Experts of a small language model: 35.1M parameters.
Below are experts of layer 3 (counted from 0) of a mixture-of-experts language model. Rows are named router (the router's row for the expert), gate (a neuron's input weights, with its number), up (a neuron's input weights, with its number) and show model dimensions 0-255. Each number is 128 + 24 x the weight over its row's rms, rounded and kept within 0 to 255. Numbers have three digits each.
After each expert's rows: "mostly gets" lists some tokens that are sent to it at least half of the time; "gets" lists some tokens that make up at least twice as much of what it gets as of all text. This comes from a sample of Wikipedia text that the model never trained on. Tokens count by the router's weight.

# expert 24
router:128080165145132168159156093129116105170114118138114105114116077138112087104111130071111147110137170144091146115172147141125140163146122111095153150079132162169142125112108142115130139170122110102134135096137112141135094089134138099114190126104103157162102167115171148134128144145142122118116114126132173117089121168142153124128088113140161144108120145134144114089144115102173172067114138119160139150117142166123082113108134170145085098129147110120115108142102139098149134145161085127127155123112099129128144142110126119080149112133134177123150116169135148125120119118106138122155128131120152186151091113133168131128129148154139174141111127137165117124126129128123131151109139133128089131130117158176108134147176130094156087138166116124109114134090130132122098099175096
gate29:116081128108164143097145150108193169136110140121169182121126120166150097091111113142112136105138117108103175150107126148164122127117133096136139086140153106106138113136133137142134158070163129131113111113143145099129096140086138162145121161130135117145110089182151123092082144099094159167165120104134137116088110123166133138107108144103139112095145153141096117143120110099105118127121127145165162129132135109107142116108085131162166159140143089127163100107079163121134150139105129133075150167110143089113150125104148126107123134100149150128113136120134098124103131099163146112087137120165113150144116170101146194142124161125161159142111140150129096162088163098121157106097110113133138157140116123132144147165133134126103152138150136164171145107110110137123160137096154
up29:169157135146151139100119179119117103119084121131130139120123155086130132163152126179153103156088077114147122129159107135133102129130143144130103150138129169141076172099065137157118086138166159151147162154106119108136116121169140111143153093124135161079132139116131114120100130147171125124124150158147102134130142117123155121149127095144108124175138127122136121131116094097106136175163111136118164119142121117158103112117105149105089113105092172127146140104136082075145105138138144093146161128149141145129152147115149109137127141139068123101092144103174174160147098131121107126135123147125144046135127149143106102135118168113124103157130104093117155117119144106146128159121116109117153109128136134159142131118121151156116178118130145142090103128102121160195124116101100
gate30:099105154125129126134109160112186141131141101123143145133116122136122096158081177126127103106136147139182115111130181107174187148124154126101172164106165139119119138117099100120118165095120142113107151121136125114152141154135090131112161108126089117118109141160123117114105140101144128147120144075139138096114131112151141120158095149124110084114166101112112123110090126075133138133104164126126134159147137118126139058136090150161175082137126144080148118167096155100140117116116110129111153169119104125116128149154154128129144125086143139129127126074084092134189111141138120138120124145129109109119131136094161169101138104151158105150106166141162122138104128115105117140088138145099090145129089129110129185146134130151123154168137163178118168135140122122149149132110132
up30:137097124135107148150140182136154129124145103127160160150128121118122128129091148110144095167096148125151143157132130086147177141125133072153134124082140123144137115132104123143137146120129118108128124135122107153146159131132145135134167075101107112147120099119130159136073150157120133114149121116156107110134104140077157120147113147116151066131187132122094124084127093076142129122103125148129104149119138125116153094140064136110143084168138088099150093200129090124118114097146133093096151141143144111190123110129095148098149142100107159105092095092110139134155120125115128134125107104104096119138144121132155114098123132138161086138119118128117078153119104102131135106095146135114146138127142140135102137126085107141126146138169129177132137121147155105197092140091165
mostly gets: " Pa", " Bar", " Sha", " met", " known", " built"
gets: "ed", " the", " to", "ar", " Pa", " p"

# expert 34
router:083166089120141154121141120153139119136104119120114149116114148135090109114146121131148114148097113143174094160104104132101112100127119143151154156152103133118112114150109153129154142081111167102136102126112133154102158102113134140123109133185114138158124116150154165150078146084167129154117147121086140126131082120125096133147141116092140124138150138177123090125160133084140123170096091134099132116159138143137161169100103110125120114174154118119124118166103134117100094113130153119110099154153141097091169113116128090134128131110097144130120084104108119116135154089094143160093140165104165107156119166130150156120118094104136084117144102140139091173153123121148139136096175056153129132160133155132139104115119130115121179112118103136164140164096142089105122168101120
gate2:123118072159137108153128058143149123133124100147115176135111114102108134103147140109124121075140160112121144120115176149099131116123116122081148122117122137127147133147109150106122128137150066116148134134120108106118131146167151129124096154144094113121143125074134128136106143133146158100113104096138129153134081103183122135074131134099148102135145175093125125081148057106129143147152140097105129144193106102100104097137099111148120154146108123138147149124139133117095120131102113125131124090126115104117126128136132096124115128132141108103144132138116094114146110055125109114141141071108118169136161209137170120105154078123141161129142132132136136132131160129120134134149135086145106148118151126120095069147143134151066113107080097140129131120117121119123112118153167
up2:094144129104100179129147165122153124158145134102128114209174114135152104125104137146122121136132144098141138178134134136182111182123095157131134116096104145092119130097120107141133148100153151178119104124121152148137147112110128129125141135121148123137174126132099129121121091125122113119130159145194113137108126129080165115127124139139131094118086087144087116069128163151122140080133100137117158128112124170164133155116153127139125172120181152095107138086093110102143142145135151163126126132160157125153128124132163159150108122125131164171136121108126194111126124152142162149107123146119131165131081082154103115113109121113163158177124150076122132134101118140120119134111106140131145123157132116147160129119137118125133109167119130112068142095118170156117088113127153
gate3:140111143150107120153140147111155109129160136144095138134119144137140133124086125115166164126123129090149146164160116157106146136113161128115113131105128150107168114101113132136169094110074111079150123092098135121123138135100074112172100156128124162128120107161174152129077133096082141093081154095116103110095125111133121135148142127164127159138154120118121120113155141157096096146098111125143131182109106093145120085087136125137139128136089125127158121152121113092156143123164141114142123122130112161122168086179170112088157136139153127143112141086121129087112122149122125147143119165153111176106155186125126129083121133112154108152166167146115137150180102168104099136121169129141140138141121153094178129119105165106135114098119088170102119129108130130127147128095121
up3:136114095173107103127163133152163093129158122126121073162137144123113117086104120148123131156127147081080095131110122102130128119125084148094124119111133105142106108167135145090135126116140103102131117144132118113124135132132091128113118180154133133121168129115137123143154131092101172138129136123082105133123153168148119146130119060100157150131152116155129138092156131051125113132106179104135128123159111134118143130169075112127135101137142150132095142131091141094165140115117149136124142099157149137102124130141129089108114159101154116115128124154132086161186124109127149122115139090134146121092138102128127040136135154137096134176148111123091117093141119130117144119126109119140164130169144088114091091183094149139119170096141181127127158131143126120156097136124132
mostly gets: " band", " Th", " imp", "–3", "and", " second"
gets: "y", "th", "and", "d", "mp", "nd"

# expert 6
router:153151124111147149103080162080100116141102107152136121128151123101130124163129110105097155133182114098133147157127171128105101155164128133158147158158083124150069140116188122140082138133173118183150085135104127120142152193132155151094126088134107138109183110110116116105137070114162143096137120099141129159126137124117137147117156118146137080104097114128117111128127149130160119141147091103141169121112125127086098114146140150137124123095119161127110115082136127098098106133113100137133152131095118102152117121122168132163132131101135114138126140140148153119093120115125192130099165145164136148138109119165119135093125069114107141100146132127120115112153148115161161122172102136146106088114121089123116148140123150150157134158115111155097140152171103167140143139145110
gate4:154179126151160150145098126186123144133131068112154122130091163139115136126150162086100168120128140153123136105137130151153077115164075105139145140125154174114131107140119159135150118106126149134102126149113103166164091113116155145147133120102164108104160147125105148151119130096126162151148125160068115133130120134113137119077120128100138170119115111140112145124075150086130141105153145154150108112101141146146140142124145117138134102144136178168143127092122124114115117144118074080143159122122132104072118163108114131182118120107182137101124118138142126137202161118145085123093123100154171111183101108111127139126148149144099150118141080111095146130123100089111128121115127099142129158161187133120115120103156135127142106131117138115132097143146129113141137128153134
up4:134134107149164120132089123135163113150128098073149170155092181130127127171151136123151144097087110163136133101134115152172116135122137118182115128139067187119116090109110087130156124078174109148120095184130133116123144127167115131175123153107168096123150147125138148107153146111117120109120140118170127150112100107169111120121138097101137085147135140149120109143124139091174135123123129147131153088105145143092130162096123118113107128132143149131122111112102126147098110162112113123157130135134118093095081125105141134106101125129116141114098130132096148145152159113162093122096148116144100170160122151156138166098148133100101117150155096118157135122142117126138090115130139101120127106157191116187105099134173136117135124132138142119176145121121123119140093060133143
gate5:138137101107106127170130125142120131108117088142096161134153121131112181129114122142119139141121120103099153146086153124148099179106084146154140164141185132144129114142110122180141135150162140107089138200162112125108057100157151179157109114129142112146107167122186144128128140126090125116132112128112131145174166085121141143167117119120152118136137124154111121099111125152148125134059112120157118093115120141146112150124114082115129126107116127135123127147159128127123141089162122121160129140132127132173098159143119081118136161090139136124126140149151126129127093146081122156122103078146130150143162121123145103110111147115126120155117143142140154082142091081144125179083155114130181129096105094170100160138127127145142168077143135143124123154128129125134122165127106
up5:136119117096137116145119132104087132114136093146099153116107117126108117096146139071125117147093128161133104156128134090147142113125138118159178143136109125111134137095109104118099149106145123119133102159122128104154113101120127153102111158131155120125108141094136111152134134094105076127124133180089134132175110134117146095158086179148134175123131063166127105184095169156118138097124144146126103148146126113114133123087138114134130124158165119106117114107119101094130057130132147125117145113156165121095148113107099145121133116111117131152142124181110097113134138084116121102122147100129147184203122131139116137108111127127132116124132149126115113086118106041113182129122116121115108135111146150153112130135163103083081117109170161100105126131118129161148139155119171
mostly gets: " Bri", "leg", " Mor", "tri", " Col", " Class"
gets: "l", "t", "it", "st", "ce", "n"

# expert 35
router:158118127140103126141153135148080121095122135174104095175137133151139103169144138117080126115127130162120084078127097138126111090092140159108123157108152121135156167114144119115180139141169136117130141115152110105100140155142096122100097114112149123129169125123113119166165147132106108141118133147123163102095160127150100141145143066167089155137108132174133129164121116144098102113138098116147121126152127149167166142126152112091106124081139115114119096108141161132166166182152160139145144153102105114123155158088129106134115155080149111107170152082172146152127100128147131138112134124131130148095147089151145122113155161104084123092102159106112133100135117095133158135112132107105113088131142142160112142156088131117165128177144143132164095131146114133137096132173122
gate2:151092111116133094094145131134099135116158117142156137129183136070146139114119154131133129152115126142134121095165119169133155115123151104153176129113133170119098156112093128136113138093135161075163139156113124124115088113161135127132091152124140134165076135130140152117113142129162144132053133131118122180121092105118106128159082171151170149102095106129127112133156187114137131134079098147137076167137131139151093119108127107102159126137129086134146115142122167114176141155094071106142137174115084078145117098133149170112151108132143135098147102097113112111060119154132106141109155126120118142125146131089146107137145101134136096142117147085152132133109141113148124131108153151137116139145102166132158120142173128105112130130135099117154104148110144121132120133123094
up2:127129109127084150108140156130152125164109128126105118123091120161152128095133084118147095102126142106156147140113165114140101125144136169095101123146175093139172138146142144109171119140142118143094098092159124142147115146139103112097139130159096144082158115074095109134130131127120108100136123136165199107110109155110132107105197099087117099154164157133082099152105086140111114130124171134119134107160130128140128120159170125120111125097134146163112147107131098149098117110104159165105122088140148147136136114152147126103104171138141130141114119149100138105188100141118091106119154071145096114098144137180105133098125143151078144116150119142112094109144139146117152129132077143119134123131136109117106139151123110148157169106128160107104136122170092127143156099147164
gate3:126115129128134141080161137131115127165106098134144127101127098135096072146117117117111126076148149100147156099145143142103137104095157149138130125146130145120194115139137132139215147135098144119135172143108135151123191124110129133125118144143111126148149108123078137123154122123137118121108125166135139169083089097145158180145142114117151109139148136093135164118154154158105126157091111130134151141085156126123101155157147124109138176129133126121162152128132166098133149137144121151182107131139134126144101119131189128115126137119121144134149130147160119105099089113162135072113125098131056145154143151114143118118150109167092138132108142117081160113147148141120182109092103139105079140127125122158103126166132128180125168155139066137145138107130127134145133118118109
up3:122078117161145137147118141117147108114130139124124156094087158117183134142128104125165136142168088134104092109149156092130130129098138092135109148142177103124146139101144107158126163136139110145115083098155075140148082122157115156135137203103157128132129138133123141132089141114148114114142163093114125158131133148130123148072145104136114129124117131096150130105114145091186110103110140137089097128137119100165151106106072124134115135134111133153123114151163095138141109122103122125144091090127174164101133108155142131141135151172120083127108121128110097099182137169147148150152136100175124101133111147133118140173093153114131121127101106155161101139126135123100122130120120114144128123127134125090116128135098091140109162136110149099112098152155141112053122088190132
mostly gets: "es", " As", "ities", " Australia", " people", " use"
gets: "es", "s", "les", " V", "ities", "able"

# expert 7
router:181121148171129181112105133116167151104126137154164142140108125139096150138124141126155130111133103143149122131110093141115097124099165116159140136108099164105117105125103120141127143122170159117131121104148106119126130089148136116136143147112088110134136135153134154075102166125147145096142070155134094128114146116124124157125138095123087099155155110196113107083186120152143130139155157146137136125147095137089119162121094082127140111131138122125148113090081114138126139115134114147103133109136124096128130091106083155133125140132108120132096089137153152167102091182095087130130109150104143124141099107065127174156127182129131171104106142100166117127116114107147114141145142147073136130179145091152082150116114122103137100123108115153123118144128168134150088143151094
gate2:124120158110147141128174168130143139170123099114148140131153125101135151140138103105142135112074149108123131124121153142117118082131169100148172077112076091139131116142131102122157128137135123116100108128116138132084119156090145161146128171104096130173087143135108135116127119147121142094148144125145144102131151121157132128129152147091138098105138139147117148103152106146104128132153141143120110144137155137134111140198136138087152141146099139146143114189143144085126122168109100115127147130138143174134120180143111124106145159101142161082192097095089177132123136159130110150113132106129104129104111126105178141103162120132123148125140183138152140088119093109081158104135181102095093118117127141109141122122114130113134130178168095157115161145134122123150145101142194
up2:088140112077144121131123131140128105103137126147189100129131153121085125147148130102142125144113149161079163101132147114147155143114112130139091111124146123085132122158151136135086133086124141130161121167141155094105149123120113166129136164151071102130147122153126108138171077111155153095126140128118139110137141127128097096106131144117185105105130133058140163145141149112138099111131090131116154132130140166168137120128107146131129161154125108127109123158141137129146129099166149135120135141135140180138099116131126102125114157108111183098137134151142135111126149103142120171115119140119168110166161143134133096166109120160108117133108188105158117149121113093089154138120174092135080133186127122099172106113108081156068139129144086125184136129121135146135134166153138
gate3:104129138169099143076118117121132156189146079154146124073142120125158137119113089165105118114171135060126107095098130132134116140097104149108153131161130175123149164169127115173138112116127117113153161107120125145145113112109182174122139152096126137120140138120152148127129126110099166127127109126145139150139165149158137133159133148131122129139112158117118168086150108107134150167120117142142124093145108136137122112120142117134092116110146144144202104132118090163145158136068083138157105120127113136160130110148126131127145141090146130084132112100157104131173109151128149161118115045125146145137111124104130133078110132164123146168138129132109156121125113141141122109155153127118116081145110129124091126152142119145101158123124131174099153159134147089194128123113103
up3:099105162137122147089135105151125129166098100177108110126160143114157140089128064144121119097185123098135145104098122135130115110108094157090155119079116165131147130143110121153132112139148150121114178141162126148128128109075176170135119145110140109137119143140137179132128108098108173100146110096107138141168134144117116127139145107091129120129129166132168174104125147087153152121116140159114121099144118122125116141160140140147097122107160119118193103127086132142160165146098135157149123150115165153129131116126152089112150144109193127096146110093131084113173112150119154161112134078132102104133150106079109130115100158131113146145153160128116147102108109108146101077101120133115126121126124105109084123125133144138100142158137137181134114141160137085147156116119129
mostly gets: " pre", " To", " bi", " comp", " So", " Go"
gets: "\n", "o", "P", "|", " 0", " The"

# expert 38
router:166149152117136112087119093091113128133147115092141131117108162144117138165141161148106097070118152092132136130151161140154089164084132152133113114120160122134103172118082123112144105130108130128137128116134138099152176165182111126156141117103121142109171096141132141145143126155119159124080093122160177127135101118144089122115148156112151122126115140145099135150102155130184126116145185113107120149159092113081129129101160150163136139105145143151142119123141138088086097103115157126134105139119103078146147126150165112140105138120114121145107131144106115151120122126071148141116106133126104125100091175163138115128130112129082108139121102103095092126112160077100144126125111170130135116141140178128113124182152066119125152085161118122089131163113104121154158122112136
gate2:121140145161090074144121125116096134111171094090140150142077127130123150093146099068142118102099159139139142118085112101169119126126156122155142122134146176109147154130138121139125141125160135166153115114151116134132126138134115137132139114134125103146122114145154165121119116120157180077128077116162138137103095156124134136142141127107126118135167129158120121153104095118117156127155113167131142122104117129116098162165114127139121138139127160126123133091121119114102138125117126115161145144108134113121092173120136140129153097154147130119149104171141145143190134076095118094149110117145131122143135130123105141125155152127074174123126097087213058108136114115156142121124083142124149131160134161162125135179098097127114155112132146113138087112089127080065156109169122
up2:103134133138120180130078129127146118146090133118108128079121134140146086157113152125164117117143129085154137139147078176131136129116136104091134127095103118118130108164126164109131100126130103057122131144137109123108129133140162154142165130133130147116135163099083166140163094136068138176137128136108175132128133109115094147143115094134153135153158155138111105114143133138104135117146144121139159138156142128176162146153109119148160153094143130152109139198143118129108172142151123144102143196153097128128126146117093080092100142119120121143115124108144077138161110149138124108123129116117161187118146077129132112120131130153154129131150103110114116125132117158133126116147131144114142147110062114143134079144147128102117102167121090148122148118131143180118119117187182
gate3:101139105144121113111167137129121131143110113116072104118076126129119089100126170072116112136069206139122126148089102113141171161138097128118126093129130170126146111154135156139154100141179101097134131163106106147151112137134155097136129116158146090109134146132124160124150144117186137115140109099132126119070131151142155121166096112093135180090162146167105144122119121115126129136116105118133126124170122135129114115086102125142132127136129112111124129121085100143130159128089135110147136155145131131122089126070085089119087119149146150084124103173123107131114154095149115120133111112117103136138109126141126097146173112108153169161139129143167100127119135164181150123119125099099140145106129130179123126131158100145148157128183115125172105153132131113138086151139142
up3:127165093124113090125095129141062129111139126118102146098121172114104160208117119161123111137118136085087121096096124075105123130148092139170118094144143129129141130175140135106163162109078167148103128137154127088094133081116119182150131125112119152130151094149106117145116120151104141117144137170152118120103137075183116144121146143120141082121127122112127143156136130130121103125113146140093149128133135121124152140069184110118150165138113162134125106181136138145131103114164163151127113119150124138161072133130110153151115143143122154124069080114119169133122183131154108122120112135111133132130128140132168116171113084126119138117150155137104124125122113126137123133114164090092111144130182137101115146099137153108140137113099144112129124097113142168119130106119167
mostly gets: " Com", " Ch", " met", " Christ", " Grand", " Mont"
gets: "th", "op", "ist", "id", "im", "ant"

# expert 18
router:105106123136121145175159155154175131121131076124127091137143121106140121125088143143139150162150143115086120147137145124150158162142103096136086160145102126116115098151112106136152173064091169145143147151130152102105166158115165136082124177158129129130119140131188164159102133153133102148106081115112098137130117089150180125116089161132143118102107093132136183148172101125141105141091141151132116144087144126124129125146097109085154134149154111085112114134088127138166096128146122133141082091099155097087087110133102148132144130119127091129130156096122116169137141106167157135104110145083158141132130147119101147145131145122154106121095111141141091105110116141109124105142146151176118144123180130123107145120126117114121134128101133146140123121175166124146109137147100
gate2:124125112129121078114141119096092096147108104120122117125133136104082098123123142100119119130121107143089130138138084128133155166086138098156165116143152134128134119075108132139134135110119076148104118114114150128143134122119144122099112136123107149127111144071106132125101102082158126088121132096123156130119137121133139142149112150114095088145093149142129124144172119107122135137076058148125139154142162152092133117157117108117096101160125138100176141147132135103147117069096113102162196114129167098104132137102165108130146160066153117101150129159162076139138129116139121126119106137148097130143168153126138142108117077144091111165129157120167182134145150142120142146108153130147095092109155142130118122100149172126159156111140105135102144128109119110117113167168067
up2:127124180120144100100162092131123122115153127116121106126150106123113077142125127111114144128141133148074114147113084149166135138128122140139141142149154142078130091137096124127152137061107095117120123158109143104110165131127102121094143162124117140138127151092153126129102123140181110108110087111114138132111168128136159145154108138142110134149077124144097157145154120081110115136117064137132130109131178155146143081156128102091167079183122142116128127151088135084138125078111107109119153111121124111121121110130171099127117140122157104106173134069121113173155125124124099137131113144128100131104181128154126146152147129137123101135093124127153153109150150159146103142143128129153131076124149137109140112113170155093189179108135156094083137128133133131084136130147098
gate3:152078165096096136138147130116186145104142122151148128133100117108147142124124139165132143149146175144108126118103133114087187097145166120116133112131150122148136137090130120142144151142111136182099109077146176163119107111152110100085165183173119087144143138141132072120102128157135139110130134128142114117082133141140130126137129094121102125075154139136153175166126172140119163126162088104128117171107146123151136147146111141111162110083140113127144141115089176117152168176130134158115095115106124084111097110124136142128137159153129147103116151096090160153131144111145146119135129126129115140097166136126130085139162112162139120112100158140123120108154098124130100092151089103112111127093137108078128104103161139133134110113170084126142152120121105122122118173136150
up3:126105100122130097165098185150160127117110143094101143140082112130086077119117121156119149088113112120199119108078102091142133084157116137154125050142110146164126112125164122135141099137161117150153111154111121170126081114126119117085165136141172150101097135148110118117121153137170125126096175135141098128122137114153115121130155134113157128110116145103141109095143106126137145155117123141131120143114128175088105122119140139134089147130157131132150125143076141151135123153151110138155124129141105132136127131134123109122135120127127140144151164126147106108148129139111155146108092126150173109086147168104118110107138125110138172142131121172190192135110148107148137139115154077120156156142140138106170076125153097131117101114123084137113165106139116170087120146147100
mostly gets: " its", " has", " had", " been", " their", " have"
gets: " of", " was", "ed", " is", " his", "ly"

# expert 33
router:169148146129121111124107111147136130129143120122112134144148157123145139089091146112121144184113141086115142133128106129081116125126117112161120161139099162134113071139123132140157105146125131110165124150083127143083107077106174150144163102091113098127089154132165161107144088120158140134119076150075102163158123088074122126173138134134103153163125145120156126102110143155167148104093106122143102111108144122123164103106119129153177125150149126125128117118124124096133164120123065113164150117113116144132086131120133163133141119140151155126164139102160117132106146107079074144167172119117095193138164090071131101126096173116152145135109124137118120161080145106152125124113131134121144144137105097146105126113098135120105116135143115125112133144116146146142148134118082
gate2:140143127104115112065139131115111136106135128142125138196091128150138119110132088145103104113149129161205121147083114157125131132118117171126133122149121142140123108112161154101125090115117136122120103147165157132123154144169108132100166117130119135130131138095137158144138102172126119112152134120128141145158157121123098115126082127052118141138092133110111131171082099116140147075127107097112129112137147148118122117129116132151142145122133151131125133111126115114142119185133145119127107164089151113100156129115157104156181159136146166136147134089090077125146122143158160105123163147145173124125103160150118117148118139139091138133114146167130140085166096092097099183137118096100133108108104187135107153149113084153192104091115101137118162127137136119125162119110117
up2:136148130112137095102126118144105117106127144122105133135125143135143153159109099169105145087115093115137082154106133142109150153180087164128125121186125104169095122127165122099133110115129100161137106144134162130114156136117090162119142097079128140099147114113120132145117101131158116141151119168085094109180152137117128135108095121083105036154129156119184123190103103161122146150103109097100118116158139120094122116126140139170088158103149160125129132127128150135148128143148115150119080129124156131080117146093148156158171156121141122178117127097072109162158147103098159111153112144143129111117133155125127132117104106108089150121132124157114103106145133086113142126173133132131111179162112149098125152116144126144140091090110155130117133107129132131143137142108144
gate3:117124070125160097103127114110124118079119070123132156132124134100140157157123150121194115119183143124134092111157166162129125110172116124129125110104135105153101132119125162152107137130103105112147155125066171133177115110132126143153126124098142186162105135152151111076167137090102091161112122156139140105142109155141117156140129117135110136125093122120167166111106157133135142084115139161122161097085137137134142098147111133104118177153131136126101142190131142108167118141135115125155183129141163140135107152149155152161168089194103141121132134104060128139107153146150118147124121130132126126145133143091148115087125112095120105116113128167115113110142169107134138124117115127159113186138117136102133093117133112148125121136128110136137151129152142135131121085165152
up3:105101098098133091100119162146143141154087113140107106132117135128137158122127188152158113119102113104106091118132126141139153107155082143118135100151147124157101112146127148163137152151095121112173124119083127151144119115143095105143131137122117147164093133133141099100159120071128090145126160130139122121152145110144151120115128118142113160100071114104145185142127133112142162072133112214079098107127195125107124114111124156097135133128096125095117142170151093132156144102118137106162174114155145156175093135114137165141138108131103143122104139111119115117112159125137089170140156102168112121147153121112164108105114132153134131110086103153089123105144140169142129128116096120145096176122124121119146117118091112141162141137124171122107127104140157161110123101148166
mostly gets: " un", " inter", " la", " Un", "/", " multi"
gets: "-", " ", "|", " re", "/", " M"

# expert 23
router:178112150115143130127148131097123134133106108157130129064159112110120098134130109155143132147126126112175170171133101155123104155071133124146110138123124101090081108112127158151111126107110138146154136131117124127122133155154160149137116153141151090146094127139152160079162099162129105117159107165107154146131154113135106113155105141155139122116106121144140077151114171148136109088113123090154155115155151164129148145061136135155099096110119117139120112119129144107091113081078124166098107157110103085152161147118162119120114097109100119113121143135125139122085138137085122162102169147146130131124152140147120127093127179159111113114140122129122097157122150118185127108080141103111137121115118137094111143121109142150128087151195091173138173146137087158148121123117124
gate2:095071138118184116136164075136155149148096119111114147129130134109130112124113123155129181120146122149143190175131128151148149159125117124127112159103074122177152100085132084147117094175099098162106126088125094130132090133101142150095083129169135133162116132158140105090137134145096137137139122095153135129125094099131163185092074118111128149117128158129093113154107153141159148161151114130126132129069188096114108095142122137123113144134091129139110105103111134068127106119136123139105134149131128145112120136096098141107155135114130135129147124114118169114126127130136110117124067069163103151140162122134130127117177131143147132118105132176106151147131121130152102126114115148136150119108149139151138123110153147128102116133149107136111153103119082088128172116157131
up2:130134134134105092127190128125134117096094132183161101147118113127142115094191114121135091122115124111135161105112137131150096130100118138100098166142172125101113101125118147131146114144190114149130164140146121149130101123136142098115095134107190126124098128096146141135131171127113138133127089140138129127125122173097160135106143092093104093139151125161129093148127092131115102119086105119103151102148104097158129141147105078100128090102157136100127116126075133172160129169169148133157110118091128124116094143134161108161125157137133110116089127135129109117138088169155142088138117136148123125163137112140138183106140140134139105111142170102112118083108132106098113146092095124155164107100121107171110171128125094151154162096133166134156092131164119109167139153117128
gate3:184144147104137154148113141133139163165143086148164136123130085144159126111090136145145106126177176109156118142088086087142138114126146142135134144116094115103103171100173104116150120152161141133130153128093115152095093122112125123133112121115109147142145162131138097070137131128140121153148115166111088161145151110119137134131099151148085115122091129106143163099093142177117127106147124135109099098135163086154119128108115127124116109098136106120171143137158107125168133141154133102146092145092109102154154098164134146114183116089162129131122111135114087197106135125107104127135128106143107140106110120122100107155110126146100097135133127149105141126156071074133114105135187124113141151155104128120071092143120141146135114138155160125147077119115119150095164123141137
up3:150092133135151139136123119105103132132158120090091132116070114165143093086124132185164113067103140136142107160155085128129138078150162113124139071129121112147103116093118169119076151100143098177137134140123110141108076094109097132066125122159134105109136100151143121103168150154150171163132149163126135148153143134118117171126136151109172112105137158137129110098138090139113142164091118147152124133139143133106134119132155136157114118151142110135144072135146126135125094119116100139172136107117131106103108128152096108105138177116103111132112129166088118117135131111114136153130126130101096151142112108107120132174123107128130089145105112117145100131169143111126104079116128128100137126118135141157086108135150106112130091125138106112121102157054119102073119126147094
mostly gets: " per", "---|---|---|---|", " Col", " d", "|---|---|", " Per"
gets: "d", "l", "p", "oc", "g", "cc"

# expert 28
router:106169117165115147112096159142127141164128127149176099106114166130130127092122105087147121160133163129106105149117140124124129175129106125111159166133148134129140090171135117120121142108097156086116153141171136121089169129101162102127143146089092146116068109188175160157125140173115134159121093105089099110136144140135137107144124145132126125111102143132114134105130146165155132125110127095124116183125132092134090132148129107120140115124128081123120119110135124128167172137154116157141085101147152106124083165124136167136155133108110115111125141117135094148132117142170140167145110116130123146152147123110147130149138162126136138134119092165103106071137126093109162123104141102165126179137164131166124129090122122146068109108124082096173141112121151119140163110175089
gate2:131166167147161156121112138116094198110145157120107171162135114134127153130118112143090130107144090120128115181140142138161104135130151146159146155172106112131153114130132170113117037126146093117109134131112156130143152161144122155153173095111135139116152126086105115117144115132130145117131129111161132131144071130122115124134151138104143148085110110133114104185100134147157126138142100122125107130172120092124151111108134132125069136137102152126140102133153164117122115127115089121133153172121100112133147153133145106136147171166136144150094142171122116191131109142152077107167123114142144190139112091147118131120110111132102103129107141142140122150141136140123097140153107097145113100102140134113139129169165108146186130115141133122146196185116133117090131127107142
up2:100123113154130126110148164138121122173102164144138131096106161134138109154099131126129108110131161131119123148118136125160129155125156106127112123099156095134115134161113127127175116093108098127108141097146165125131140174110116113155160121106124186117123097128134122121160123157077155123149162098150137135088140139129115114128140117118134130089087142143105123127125117162162089139170110087114112127149130116103112113146093147127150108118080123132123123104154163141134132144187100163141086110178128175111139155123125090139115137116105138112121137099118124172169123151149140162170093084115151143089177138176148112108115106113130136165106072163057107104097134192088129156100144147153122111113154110117106091132152105133135120090137118135124188115095155142121117112156114
gate3:108110128163079116117168139107108164112106130109147154119126124134145128105157078105134121144145079140092202135129177116060126093108116129107172126111140156134125133168157112167134117138135150117122102099134131112129170123118113135144103128140126148098116130126111114137102134143106163118154137125149141116135105169124132131128107125123143149125203116072113092129135103162107121151105096129112125122116129127160138119108129131149133102113107135164138095098106104156139124117118162153138132133119176097161116118154080123103155138097121136131120165147203161110141073116138096146106113119097119114114124132157164156161127101119149149130156122146136164072087137069121139137143111165124130114080130115143114157131152120155127116162116131077147124111140159165070101092152121
up3:138135120089083123150103131137121115151140107115123090153144093133088132116095119132142147134136143118174082115097137133143091133168163163139113122127135118114103151104114138113145142100124109109112122144106117084143086121179153141102145135153169081183141144142171151126166095107165114119120176124114144120118137110134109138117154148145152079133075146154130144096136136117147131160143137124134114118161102195131122121142100130075130131129145153116129154140149129144130066166122083135149152088127089174104115120087157151154085092117121110124133121098106146115118167166136188117138170144119137152110135145107113076107142112151092131133098135122120164149114088164136104113142078126121116119107137117092102115118101132097147183128129093147129135162154104126174120130126115
mostly gets: " was", " is", " be", " are", " an", " has"
gets: " the", " was", " a", "ly", " is", " be"